Experts of a small language model.
Experts: 12 experts in each of 7 layers, 480 SwiGLU neurons an expert, 1 pick a token, a softmax router.
Training: a variant of SOAP for the experts, 292M tokens, 4459 steps.
Below are experts of layer 9 (counted from 0) of a mixture-of-experts language model. Rows are named router (the router's row for the expert), gate (a neuron's input weights, with its number), up (a neuron's input weights, with its number) and show model dimensions 0-255. Each number is 128 + 24 x the weight over its row's rms, rounded and kept within 0 to 255. Numbers have three digits each.
Before each expert's rows: a language model's description of what the expert responds to; "comes after" lists some tokens at least twice as common just before its tokens as in all text. This comes from a sample of Wikipedia text that the model never trained on. Tokens count by the router's weight.

# expert 10
Lone space tokens before numbers in table cells and after prepositions, plus currency signs, minus signs and score dashes.
comes after: " |", "|", ",", ";", ":", " in"
router:115140143140136148165116153131110166130135125124105112165117163142133140146115157155109141171175162121108145140109115130095165158141150148076126174142113138143110172134115110146103129122169119117137124128169093119142102133126120054140135119145119142114166140164122114107122153098184127137149098163077145103178103171111122129139151144129132132152126140171112125106136133180101111126101122125190108134137138150098152162191114098108123160094125113099111152126152161133113164135141158091125123123157154175138145174125146137122122135142130109117137138137158145148170112155142164118082122131131106124084150124149146107101099102127158117118122163122124099113187135162132156112109119144129131080113107144119132126137132123133121130139131091117152160064146089184108186139116128
gate0:087170132155115101117121105120160134144122142127135073118103147119130133112099118154105155096112133156097108123118159133129139153143136137106128167150107102126159129104140116165100141112140154091145092106077134125099127128135121132112154141111139121096160160099132118136149091084123110136150125157149118103114114121147153180166127137110142152147111122100154113139068105135145100150143104152155178134125147120128147102162134110198147109112149103161116124112147122132135140119121157136148164156106111163119078102103171136105101095160107137131101097119137140099157118154122121089172172079110153129129129122161179180159097160160137168155173108099165123146125103150140115150126085122148151149122158129100090141142134116108143129152162079125152127147154172128097130140080111
up0:163075125112097159135112167186124148109180120105098159112134135136135121126126163130120167159130109141137116111143117139128153093082169160102103125114140087118051107136161105091145107125129166171111133144156131116129119172102149109103126119141124154172128148158141160111106148149137145105131172141123178119175133118128147117096123121122123125165128129160092127116193106106131125118116138100136085136134122163146097121118151128092113097153125119112152124154093129085098140145123138117079095077148141132119163166111111125125172129105168079161125166145100071158116143073077166159120122159117133137140123166099111112154156136138115107104126125126105101147117132135097129115124106128122128099136123128184150131117149139102108102123132141145118121107114134136158122119156135
gate1:125122118144087126125163152148127138160113096185122133144098162114061122147128112136080155159124100146135129144072135136078121109140146097159151139150166131155122099129142137154162134138117124106137168146124178135126099130140138123123143121091090099130111116126148165134090097115132125145131111087176098152113088141118138139138113156171148115122119120123094106134142191105072151160112161160168144124109137135112145155161160079118130093118130105143102108096150143116142134122128152124099100112141112147157151133133085116120106128100161120144103108151115113109091147150159108101115120117146145126168150147113159156125076118164144111075089103139124085174182150154117085155135114108140115086099154153160146106147134146137119122148082137100147144132158136126119142149121129
up1:118090102097134093105076108102120124116142107099106133111144094107163128139099149115150096129126127083158119138168113092155124153168135161109121142117100120140134116107086139125134127127140070169148114103105112135138144113096141141170100099143107143110133100091158102096142156168123135111143126146097145140127146137149150098120139090083098139123098119124135157118118085141183141120159114117084122140147132107136079089131137128146126136082140133144172137144138119137111083202146102126124110120111110127135107125148150107103097141155121108132177136114166147146161127089138132134121152118100128132106127154170131158132150182107071131182155121088153164109083084115134130102137152160117117134157072127091131138122136137127122096120139088143088129141127102117153148092098100
gate2:109052116119099138096126110079150133137152162098133142108141173086152111112111142118063120108095108147110110067167109090126101112154123104118089145153095112107138164141108140139104143127091132139133142121132127132123109125137160133131161142087153130125130122107118173139077120134129097123166115145150177125129163129173169158119123168105115140097128114145104142122118149125106104136118087157127145109133095145089113167116147126127140110154149136141120110102125110159169084130124134067124176136136140125117144170139121141139140119091172143108114111153185097159121170117152102092164109125100110150107162134149116109166106132156137129148127170104135102147111168114107091117090139146131124136101130094113063138145101119142146130110132123143155121168161143138117153104118136
up2:176141144170144169148091088151169167134131135144082098173113134147158146132116125168114128110149137116151081143122105078107140123148115159116120135134171133092128145141084117096140121141121126127109118146133139112108106120094169119133116101112125150136086152107181129120166151095107104121139129156128149143135145167170118155097128111132118086112107121108124129151104151140112140115117154079135162096082123109154126133116106134112193108139152098123151120129171122090138118138135142112099116118135169103127126183146115124139108161067159137114140145155135147118150111156139153137103114102134129122134106098110143137133114098197139157132130120097143132142070111166108116140117151095093089162142150105074134158167087107152123158157147122165130118146117123105111103122080126
gate3:102163114133116163140097148110138153144148155104134141159146171179114147145161150129121119128137168117155146104078103113110128109146117121174171124151102154151157137129131103127063153104137101108132140139141127131127133162128087125117132154144140169107125110157115139147160061111129143132126099084135157087128161173106095117151136128147179119095148129127116174119137125149070156122139100154118154115083121088132109137144149163123131105119126179168139131127136103158113149120088143148129128137097135116121107166114115138087114122089170124106149146142121130104113087087144097149161133121120102163117163119130148115122142110130108114128131149165089126149126172122157153096116154131131078117114120179102139103126168125091105159141137114169143142099119142150076143188132126
up3:155066141113160087105158110138097111157117129147116091087142118109115120135135122120160147116115105110093093162144147136131137112092136135112088135063155132092109121130137153149173110140120134128112124124111117094108133070139159138086130093119109090152152143107157145123120175151154109127152144151146090153129096127157144111121138138116065143131087089142122108124139102089156108163116154116186127126151114165099130110113134124139117153156125118066097131152137160117156095142168137108145126125142141139129113140162141069159124144133109132162120120123141146128142143157104168122125129132169167087131103112139121155158099145141156118166153140116176158124111121161076142137163081156142161143145157119134080124137126126164161093140147141112143132153113118150155106097161138
gate4:112127129106103100086157159101123105134140149145147128159127165114130128128142148156110116157116095107102130153083133109157112120118153196140154160123099139115167108100082103131141141126145133130087121176104117082155126142125180131137095118113148171177122141141097109129113109099123174126134115160113151107126107158115102096095107146126151149148107159140141136128091103141153120139155128138156133146123160098137096142163127129148107129128170120118108110109151138119150124101158101146146165129094085143165130172113114127131170133092106165143156162141125112112140139155150168104080105149101095083143194109157118113166112054097108127125129120108151130142147129133129139099122143138102111158134114122106126119076134094129133108124089157149145133070148081129172137121119151
up4:169146119114136111156143108155094121147092122161115122155177115151121133113146093101117186107120156108133127130144103132130136103143128114144135136120149138145117129129133133105067104147097080168123124184107101121132093169111115131124187120139128123149133123066106164107122136118096122117071159138151116138112145116121134145185120110123164104131154084138103082138127143129141122118051142115165152127105047157135116147153130123111136126173140115116134154082116127107134117121165122126111113122140164149101151098156135178128122078086130133125129174130144136146119116160078108135142127122153145181149108123135081163121094126138101141136157143120135113158075102125140140155118138121122124151124139152129092133112135149156111139117148116106133160104136073152099156162124141
gate5:079163103111142118109153152173139117185143156156117109114113150119132157122123101154120141141137131112080154166108176109134145122135132124080151126082146119150134120138127141125076175115139137145114129144149150094171111180123093103159119119159157101110145154091129148133106120172132094154149091153080120115146113122100109150126112122109137143136137116095115156145132101130133131151109182121124126121106111102142106191129124150121135138119140147149117168115159091160180096100121156114132137156138148109117133132150100098131141145171164157133083118122147088117120148159148176139139143135119150110137167118126098176151079099145105101152108075150124104137131190132126148103136137145165100126084111136111098126121124150114129114126127160172122113161125135081113131180135132
up5:151134126131125130136128147103128136138100126123133111132106139116119130130101128109179129154100142094175108078123135159151111140125170098124169128148162148120127116153145113117149095149103085123117092113117105142108163085131129188133167115101107125098123105119129091075127129138143129133131150126148105145109131124141130099147132106202163105129137125094123154093134147129127126143089129122152142124118146176080123096103152122146103138147109123142119129119125099093071183178169127137083109167087071148121149117117134145156115139110132118161113153109161116161142110131119123144088125153097127138149115156142130153106119101115146116143140183105137123111068139095156148117123093135132099149112115128141150155098073122155129091130126134122156097122130187183153144084180110
gate6:102081119149135132107151123115136151134123105124091108144157170145130162146100135174078102137129109141136140150118132078121110116115114124119160092112112137168125148103102158084110173138146136148070103114143169161115121134140118135128147149120131197064136120155087121122113137132108118113199155117131135103128115116139095144126140120159119151141105111116095121072089110126111142096137116084113079161144152135142131132139140175158131136149117113100134156128114085121090178095162111079126187105138139128078112142144138166132124113132141106152125148159148173173157143116127120104089101165138123063145121152133151094136136129099121097146118160167124131127133113118110128147098099137153144104104135172141139129158141105127129150145134146126148116134105101137151158156136109
up6:105089130109143108130138110117096157136162125094106157156119154148144162158129123174104111142124100108144134144072150084129091153122116140113156100159108116119115126122117130109093172153153119156097109145132150176118127128143127125155130141121113199097147110169112129115119159136120105145152158138134137101104153083150120107142126177117118151116107102108094122104085116134101157133140164084126071164131155065148112092129143162151145137117114122091123152107079079132117175147117117109125145106154153123079104101165114159139149108146145137124101148138127167120124130107107115083109132155130132110152131147134179129115124135113121116155112111145102153116122117117111149142103104161148144132132090153146174160131095095133096140161121132168173112153115103129163197132128125
gate7:099094119074142128122119138116126146118141139132112192116160160090138149170153105071106110124122141130141076127108181148134112110130142103122092132077103146148096169108109178145095149135131112109163110105140127119108116116124135150139098094111092126120133124177105136109173145123127105101144138138120118142168080152118174141104109170156145152117157163133092167111141116220105096146122134113132114108122116153161131146148116105152147130118132090138140156160132122100110130137136171105122110124125116147136138141146111113126151162107164141136143142069126130105123099106136124093110118149101115110175122099138149106119152114174154140172140099136122131126093136126128129111052154136119143168146144149097144073149126161151116140148136145093120138135094137141141149099110112
up7:108116087120150144155115170077150158126081137139139126116154118119128113063115106136096147100113088139135121107110107121117141102171115062126106133103121188138128149108122146122092152139145162134144167111132132151140111102102142122115110111116150145110114152153119109152144167156114155137149163148102115133146164130094145146126129154154103145112152124131141158118151160144118123194155086093127134134124101132151211122161116147126115114148164134145135152121175129131111117092134168067114114090114097089139131148149120152086096141108153084100140109105123129092114097125119088089097100141114135113171153141115103098126160135182112136147157118102101126152139122118126109159109127129116084122124154110137143118123121095147147131119161173155136143164086125112171142130126132

# expert 5
Common nouns right after the, a or an, often followed by of, such as part, number, member, centre, University.
comes after: " the", " a", " The", " an", "'s", "The"
router:115145127102124122143152128107152095131127120127134092181148138144091111153120176104097081162167097094116121130143156146101175149137142101145125160155117120173116153107120107155116138102157138128125127105191123179143114120153159121125168161121115171119114128143129122093124145126145146071132108128118123142153117133146125139127132147125108168136184177143149113150149107139099122143116100109136123107131157155096126139122105124173146179117137121138156133133163160138146133165151164146120086111150114163145129116162094115141062112100081144073112120112121133095141137106133171107089135139179120165111116129110121109112121110150130103162070154094170143156113122135118117126173124123122159141128130136124108122162115115145120186139102104080113126103128090150137110156108085
gate0:146144109147129156177122136111128155119120111108073132100124118106124118129106147125163125145100162124155115106136109171146167127075146155101131125118125153087182129086156133146142133156158112122165122132132142106095160131108141152143079121095161146130161110152163141121131168138116111137101178123098099144141129149178154136145124180121125108153144159115155110147151136151143164092165109112154076108129146126128116087127156155168160121120096132089133102122134158160131122079133127125089126137094118102147074117096113116136151106135118114123076118157154097166111132046114158141121154113146162131109144150116082112159101117159137124134137105108164096135144108130094109133109126130129115116127140130085179164086106110125165136120137153105105103135083130124126124107142138
up0:128097109143127124082124137121125118128149149139199135149187149134076144111113093125151166118137105125127115125078135122126135117116099113141155121111144152095133133137062148092120131129116159115104110111116093156153097127139093090138147136151127073167125176128103156139173108119168126166140129140137166091124122112094115142137135142098142134128086173154102129137099121123167090116118158134144098139123081161108121120120115135089113126104131117118117085111144088115124127132126124095119122120169124130071139143157183137115163154150146178104093160100118084112146105134146132114145130121111127117136153084149126122108181116147130147123130178102134131150133101097179138092149117116136155159133085151099106138176134123167105138145114077103094127111139117132103133114117165
gate1:121125146126129132136123127154143158105107113096150160124117142103107169093136137139121145144124120104175152153119138129132117131127123110090166130082148078151087163057156123156151115107142182125142178117119126125148089131152087126114129129150093144154183107129136151106129105132113097158150111158158105069111153112104137096128121150128132125111165133109107133118151109096128139101110106133149105119149125078091161104128121124160114113093126114142156088120178124112119105130135161111143118136143129119068116121123074103133165150081108149107149124163163095089137172159119141157142074112131119157118074114099100138107143151144151111160098133153115108125098153150127128127141154124160109128128071127124111131108147128144081106152151144119087096131141100166105151160146113
up1:093101122106128148142173124144157110138090136090162137104092104134114128119132137119140158123149122118172133101095107164134149094114129119163153139116143117125115143102134143104134134082132123122101141115141077139114109113158109110150130125114095102111118111138141124096166128142100139141151121124133132108141170149126160113103139160149138125108142135120117141156145125126145139056146083115071130111152153113082122104086109100117141092071095127169159121085135106135124104132124088089115116147135101136092128140140081127150125085102149113139155101122150139125081158182097116067123122095178119149078105152139127167112086155116139144137122127146118114150122140115105116132148185145113132123137069082104123088156101139131092175121130149123162112149141107146071152144143124
gate2:070134110129147063158098095153118149126130143094124107145100121132122104135147129136129154134111172161192168133101132150136094150139173128154140086125145070123157140136127112160114155141131144140121130139150140122141169109095141129107112087091164101109093098161109148107150125146141108141123159123094137165142108111143097117136185121132104147149110171175142117116129130162175147072166114162153126113124187128115123099126099123169152174156139107159136173130114116123141109127147152121147119136150083114096101125121136139129115139110157132074156090126139100117097123109109162136129143076134163130118102128126128145159104095086102112104134142114133149135129160114167132129138147138139125106078146163136108129121087143119152127114144105149122120126164130149119117190106096
up2:123171169136148118143092140110142117145117134139101132116086120127155128126127172100139131139117143101097107153115122123200146105098088110169103129105100106162123140075106130113119128116134133157136099084144111127118102106133122110110096122103119091137150161124120105116107104133164142151178112134085121125153155130126129085189122117147138164095119100117145131147096142059144142141121143127127160163155121143140115173088141111088083129131112123091157130116102095169107127110074108163103157110156094148131141135151120120122099133189108111126126109154116152167127107167114118141114134107121073126093185154127133108108131120140147102136104118127102107147127126096158143127145120071120110106093120108130148131110132091140119086139156132146119142112064104121117169126085142
gate3:096102128109142096148078135136151115111127146146130134136137103141091120155132140141130125209114144117132093075207126146122132128131136142149080106107127151111107149130143133142165135161119137149130136131129125101117114109111118120195127109122128133144100130123124160134190148102158108108131146124104153142136085133096131135109137105131079123137137131134118095137136115134128133109109121079193092139160126085145143122134122087108134075134101119165097138132166120118131113093115102095106174143147065130122157113087115116129087111149129089128181124129150096137133145158115118109136100106145167142097130103122127101130156103137107102086172126127148125102104104162119123115120141103156136077082140132136168135128164140129157076099094107140113117117098118114115094122117179
up3:171117126121126091106146109158126095148128183131124099177142128128099157149118104118150129162123152154112102129129107152114155127160115140120141135129143120178119096114109111085139129149127110145099178126127160135105132080137157127104144095168146130160107106115134159119165140130158135138142076119145134151119135127138134101140105083128127093149095140127120160153135072122114127121120141132170085121109165120149134126109108136131096103095161110108075134145108125137113116091129128150106140121143108090121167148103091110131076146162092074163147141045147105158107093167119143145105121131164121117166142120159150111113100127114133122136161104107149146102111124179075165101130153109137116133114155133143123117169108173129129180152097111157109146118119178115105123152116152
gate4:130136089143186135099131096114105158082094141105131104159159162122149099170146143093148174153128117151167149122142136134157138164157121119144146097073136121140145129146150121175138115118093162107161134084129102108109150159086158144133124163108146122083135108116138124158161147095136098142089132063101158127137097140149119111128109104063137145104151172173080152157121149130198103146111120143161099170119147125146129147137147095157114115093153139105139128118111137145155107121128118149130148113115124136116122137146113083123114132115117123080123091152126096123101139082116166151152114116089098130112122125099103112167123157151115125115127116129154145086126133120141117119126122099135111125141166179104094116117107134139137136128108124097093118119151085157158103169135121
up4:128135183136116094113078118128173125154128138099107140144150117066136137082123134142120140112148129130121104111152105081126138129138112107139111143146115149104123143111150146156130141144106118146133140172099145110136085126132135136135117070091075143155140137154160142165103129151170130129103134152135095151127130107117170121118081123166090112157099089097184077114127119146107122126130080137098141123107101150129135087151110160109135153162129094154147180116151124131172158157087133115124143160080139156134194095126117148109177125120119102103129124132114164144153110176153112175141115118097136082133129092140136143131113157182122137116133099146127125149137145144132125139160140166089118103107139126123145129144118088136128079124145190128131147154103155121115149145135130
gate5:129119130135141131108130149097109107152153087155101090158153150152120113123133097136118138140090153181090154100105153128114137149165130127123081100111128139158126120116128102152179109133085126112122129100147097174121147161107155104134107097133162069137136128135130117109148166117152139124147119181149144161086099119128091148099109111115110132148094151191147165150116155116155144123125120135105092125116086150117173139143185147151131132132117126152131135145128131170119117125120133148110182073131142125140124103105136136108123135118137113174132168102150130089174148147120159162137121169121112164109169085168138111147130147129173129150095149126154081152150134152153128121162154151093084093154129144133134124172091144123105153133141121120083086117130121144113110160094118
up5:129148077150115125135128114144091130102133102108107102116114113136142082092179128132119085113074159153156143106089151147151113128181105120111140099135143121168160138098162144132130144146174070092157153162145095150120137140152117130096077135089164144142138154138125116121117172140112125114071156117139095150130130130132154111138118141128129108146116147136105072122117157114117117086098089158159136149127088136146126154120091129126136142127190147099178147151162146135083098126123085089160159150147104186134123120119144131103084133167144144133120113107133125170135105116128131099126132114119094151136131120132106131123106141126148135121104152144107098157122145138141135214125171145114143099157128098118149161119111181149113154128124114161144137126144156101132125105134129
gate6:147114139119130137122118144165131101101110122098121137175148137109098130129125133176112118146116123132108108106143125138140122120142114120118158117134136108133096134101129072096173133095146129147083170090119184094143117144164125150107130166155121101126110113111154157176103119093115151151173117144144100118116106127153112115153118090116143126152157128136152121147079150135086140157125143145104095112134162109136066117131128138149124162172101112090142161136146116106067137131120191121075138114115207098173125126111118167086129121110136151133124177134117181158163140101152142102139128145145139167174133106156181123098153118119104103147097115135133136110134115105140132115122165164110145119150122168145109096131142100123120165106165122093102135143130139155156120110118115
up6:148132158109156095094102136140116110129101102097149141145180125153127104123172144154127105143098134094138123112156130154120108089127142107119148126134091148132148157116151039164155143118146100137097151134125164112126085125160148156122160134131139105147122117132134115146159141072148149142141115117129095141140111129145128151157145106103138142103160120123151149129090130114078157157162152143076149177100153122103075138137108144157127121163122136095129181102174125148110110162140111104112156123124167069183087111155146100157119091105131152132096144138129167199133161121155121101156129112129145125125124115153178123110128161115140105139111122110158099166121116132126154116141132144115152133139118163133107088136128157125139143116194124120108101138134125152168118138153137
gate7:093139146119120135114104126135119167127072059131103123116149140150144134120129144100143124108131144142102137119147102130115137121147086130122145136157167084121147149159090109123122100105135155115119161131107121157120105115200146128135113137067132135094131125103134097182168135096102137088137132120112120113136079124138138160135117133129135184132146106136079130136111130104130108148140119142148100131105084157135064105139137101114164126125144136110159096122108132157111102079129140136136125126101099124112117128168115071120130129130095168140147103145116130085112122144157127131059125162131147099148130137107132131141165113139137129158159164147134119141134110167123143143131116161118095169168121135140081082132117146093086132160098135089110091108170130137156122187181154
up7:120127148118136103121117156177178133095126146140126102150134166108135093134116142118121168122128116097119132104128126137133137093139139132137125114103127087172099185153180148126121126164102126134171156147120105162138171181073153119163127112175121135119149092133147106110126127147145130162077128155129111124109157174133140109149142123133126150084099142100163114095158122132115093118112089138144111113175129150105144140113110093114048165145077140094126135108103149132093104124094141101106143141180131159134130111115152159107166136139137131130123109141078144094143104114127140123144189124115119132137132104143085122098117125101149118087163102107100073075148099120111148150114155087141101136117162104132134125128121143182118122108130112137164128115119129139130106143111106

# expert 4
Past participles, verbs and words completing a predicate after was or to, such as moved, began, him, well, gone.
comes after: " was", " were", " to", " is", " be", " been"
router:112142155102134142100154129121119125144145097093138128154109168108100110166170186180112111111173101133134142101147073126104155161100129115132099129168163106151099128118079112139121107125132120099138109122153070165149115138107136078122132126096105145131165158132160136109103145100148166059130128150116147133163118145123104102150140122112117127165165170161154113126164093165124167130126158148137156090143115171084123126195107126185124125109117120141128144124148131096149150129144135129114117065143140118118106124143120086147086097135139112080118140140117149132154132102157152100143136128111151133102107122111111122119111098124112099111139135150133121120182135096135127134139137118160146085124169146111105125183093118133112149161141164101146114138161105129118126118115099
gate0:103107115147131121139132204116171131099143098127137118174087154101128095130128140135103122156172116102145132124136152129135168154158087160140140118119075123144132154153170171126183154154112152128126126143112156123096091122133116113141104140112132132112139189127112114153168130155114128137132115135173114058109133128123117149154109182175128143144129115133140163136141120137138068143090147151136136119116075117126107112159080123147106082120140111126121122127175127112139114122136136095148112128158134072128083155147113108117154133126160129134147117109140136171154151096120121106138180109117114083155137131046139151121087111132098146146130104103125116094068099173118110133112148133117117112119137127122088095154127128136101124112157129134138103128137137154142146098100141
up0:159123115090117100113149136152098102127142135135113134131143089149082127089115122108146141147077101147124173131125118098117122109161086116148133146100166150154152140131120141129089107166112102117111155118151089151128145106065095139153146113189109168129119104111135115145109085104129138185111116163124139096128122106175108137168146160093143075081133174097164127109078120159111124097131168128171136168099074097106157111133111135118131169131126144097114127094119128130118104119152113138104118096129134123114155152114149142066131115123098124131131152124070131113154150134152130128154109162138112085130129145126178122159112132131105122135153112096139140121154130143122104094096157108135165098161140135121111123141110137165147145173121101102129097128084145111144113116110149
gate1:116118073130134163132135090156112122135148078129141106138113100158102103120141113126088125154145106159128110158156118105154116121141154151098107159153136102121131188092144112139148113136132096114099162088144093114134109116107136128134157134067172151155129132158148135164154144124122156121105152138130119105139090139128154136162082152113116156154117115152161152129127179132120094122122139111131108094144135078145108094147121101065084139153155116148148158107164139141130084099158149184128114140129149095178128127103150129099117127085097140148180114104123157136144132100083132074088136101173111109080152154141145130116143085131110131131160146108121153123122125134098157173144110130125114152157158130110123135160115097127158138104144145117080124131123111103096108145150116
up1:174180126150142132119134163161131160162110122123132118129154133132134109101109097136132142102122147117106117164090102157143135118131139151107144165104121095139155179100144140153121116091148109105081072131103146125136126115122108153086114122150131123119119135140135154156144129117136148134083143087141104105153111087159133106140134128092136132191178128151145102095132153079148146135149144122125094103142156130133118123110128073088136130120150155102118106127111142164128156149127160196157132154155146121079111158133110148103174175144156099147195163120155165141115105128142132141066092123146130122164162128115123127136155130123145144133114188143143133126108120132124106111143132097122122132139177139143133121121148076121085107153167120162156131163151083130125099118130094
gate2:157151115122133147136118130108140167075140086128133144139149109159129152108106134134096123125124171153130130165145117152120113132150118135122117141100136113082166079089098121057167127146120080113157146073113112152084139121154153122060133113098145111133151119133107150094117144104098126118134124119101144117133137164127126114111117110120096161142124143097164167092140107102147148119121146088121099138122166162141128119113128158156119097123162107157111171135122138116117132160150119113081141126104135129126122098123166124133142133134086131114158120130181167162121154133078087131110105134144153115136149148135110071139091109151070132117145111112122115163116132151134132083101151123114161126076094106133145120118166154162167114165139113142145074172124138109145183126109123
up2:118128115107118147063106142157130145095141088118096149114121070141054144113118078131114110105093181158142096140115102123135119113168129145121095166132144140119098146148089123113117150100116070121117154119151121124146108150128115132089161086122174119166132149076128147133116153118145130139114102157082147104142108125144130103098085117108104114183147139193129166147099094105132131116135118137098113085098140110166108096128111090120125162125153119154123150127111119103114141135155110102135129137145121147153117108130133139096133164090089125125132132112142105121164098138138106112091094141142150170161116135143113060156094111133119125143138120170113098153134116132117157109095152104117151180140096118114117079095150144115125137133124106115121117152116143140143155120122075
gate3:105138108118116096117148146134139121118147110124160127099113091148115112122144149139129140144130102157101100137148137096117116136133144136113128103125143077090142163072102168107139103175115142155115137149104151145089151133102124128132140140156109165131096132125102158144108138097118077139102119115121122110120121123096127124126158133123109127071103102094111110057139095086055101098086164100126117097140173107121104127107113137133160113207117110137099127114142133171104137088134156133144134130153133148106094131142125082130146120098129124127113158114115103134174065152147110136147150157135157102105121133134109092150130121128123133107133104144148152139161121109096111084107144123173110165127112128059165104084140122139126141167155130135146079146139127150080107146134103
up3:149138169129178149099092176110146101079155150127117121136189153140074113109130129138140144136149140104113102117134128148153167170156132115124148154150128111101092185095141111150136133126176141109110114129133091107117134135103125142118120185179145108133102109165128093127181146123125126105148138118102138150128107179150174119090097133105105115144129111091107139169124117121144089149094135060108161175132132125145120084134139117131134106121126183127125154144132109076152110123147128153097157125113161142140139141097150137107125160109106178131153159153132134117111118116139108110093135134151098163122127131116082107138142136119156131142119120119121136151114109163143127130125123134116141096152079124099097142094130095089171124153099118116118139138101165154186121150137166
gate4:099134129126152181100115123106123112158156113109113127145125141117119116156140161165125106126160097085112143117089142139116116125165092082141104129148141145100117176138078096151103103124097068142161145123136115139138094117121133140139126094132144125139119145127141085092133095075087128071141096126138181096122126102128137125085134133159112083137184131116119093129109149138152141146163152119123105108159123114121131111112123124134089114156117116096147126173173135091156135139165109135139154124078140146131131065170116134091092110134154093133136147130124104126111199096117129118159130128160159093121132148080144093083127172133122123136113098165137128154139135094163099160129157167123108128118145124109112143123117111117111153139094121129148146120169119161114092121124165
up4:150147120115124121176162110116158116148112148124076152104139120143120139082092099118108130125140174123142130105156149133139112111160112119132139124127130127148079153149148126141117179113120147104102114109112138105124165111100129166108115111103142114137161130099103169124118107129131077143150135118140086096183168153142143127079128113113147158130132162117143145115118124129131140150094118110148149136137150063146101156106130113119144142147133120122089120112114101120132116140108091092149122140171098074157078160102091106154135102141123140136148134155133123121094106155100155133133118128119113085125166132123163162154149117132126098130148089122072153171081105146092155097148107159103184167148126175115127132118140136093204080148112108123089122133137136157158131138141158
gate5:091111141068118114122112180111140143124139092080120161149111097147117124186129104128161147122125147102103090133136129070106151138180142135143119099149144152090126153161108126104133102138151116140109073149084126159163110122098131177170119089117122117177120122084125117131154143078142109164154120106124140128152121111139116108121165103133168100116140138109128118089092143106154166110118122128151147099125123158122147133157129106134077169108197161107174143103101094125151116129140107149134120101161117143140148126125118130130128134127168133116155141086130119140167141139135125110120088107127115164138133107160165132108139142146135106121121088105135126146132152162130132134138100176095077088140134121123064111116137145114137137138128097073100159113180124120146124123123134
up5:110109138168182137123150092185127150105119127090114132104137087172168110105126108148156075153125079110169127131111070143107148168159116096122134148110140101154099126131118134146055140157123141124149120103127114151109087140151092116129147114121102159131131170160102121149123113171131167125114166131131113168160131127119128105118158101125143144132097149106102119132128095119118139159108154151149116107128103093081142123152154153118124152135139130099129134102129134117135074108126108115096148146136111100106119145096127156096124089111112112146072129092133149086134131110120183085131127109096175137089124136146114112155138108097122144108105195171107112112085101141111133136109113104097135126150142101110151109138145134141159133137121121132111156110145091072158141161123140
gate6:126150129159135109113098131124172114178137180118120116132111114111099084169139111132108166165123141145175099140112136133128105142141121137119104080190080111117162141158137141178130116131149132142107136123100156113153123072140159166189089145090147144103115154111123130124090133138148152139114141093133105116146125135080118176135101141151093137127109107128139127091102116156187120147121118131151147093103115167128121150124120149092132099163133169129077158064120138127153128137136119092093127117121144129126151156188157073120156131134175119179148125126139153124136138138137126134087142140136128074115118110147165129131098136141132121108164047132129119150114142148133132152138129105106136153147131101143117111111148123135146163137133140163164126109124129143094152130149110
up6:121084112071094080083086148111167104115142137151103148136135122123169146109094158136114113094160097143065130110116106137137123124114118121165122162104147152129054133127131142123151147149153099091134165124188111128119139133138132143138108110147121123113105152135151130096130136122121115125105121150107183144118146103170170118102155121130164139132139098098119110148142113138083133119134129127107146130099100149104121106116152150124137146052175112180129060156132134101095105125107161151123131156149151096124115127133129120133133124130102167103110124167134138089125102155137150113105137117083124134109145106107111108137135153129113144107067166131125122138139115095102171133089121186099118127081163134164143135170143176119132145140139115121142127140087102144131097121132136
gate7:142215121135135145141128092138117163081095112090152123146134107124131119091120128149126123103099157095099130111116133136115138159176148154141106107084119131130145121113158107164136158117165150113162104113148141160103097131129125146099107156136128131152105144123150122162159156121084173134129097134076089134179115151116129161129116119128135080108159129102132127119157150122105131141155148151162110118107140166170115148142122122162168092106120129107124166118151140151132095090136133135109186109134118145146153137142185082101140093146115115154119091156115106134143081112076127098121129102137109142095139121100154105103140099143147119104144100109128148138135151138134122108096175100093138107105065117157106138140115113114154171104128133128165148100131091104115120095135088
up7:147159146132094112070132113132150126142088118146097122194143123130128154073083152140112104093172120131101159106128115139121138095130161110088112108104096153157110092112124106131152150127130123147157097150148086115113100095128108139081126153132097095122146064141152118109081109087123113107128160112100061151099125135121159158164082140110092108166121136113116121142139136114148177136163116127148105122113142149102118110126147143142119076087106149109145134146136164150116113154127137099117118134077154115127132159174121108103142133126120104159091102121125129171080073169153142148116149127143154094129134125110129175134120186119140141172154102156133135145158119135149149138110153112157102119124121105135149150119115150126123124132150129102140148150130092144152089110144135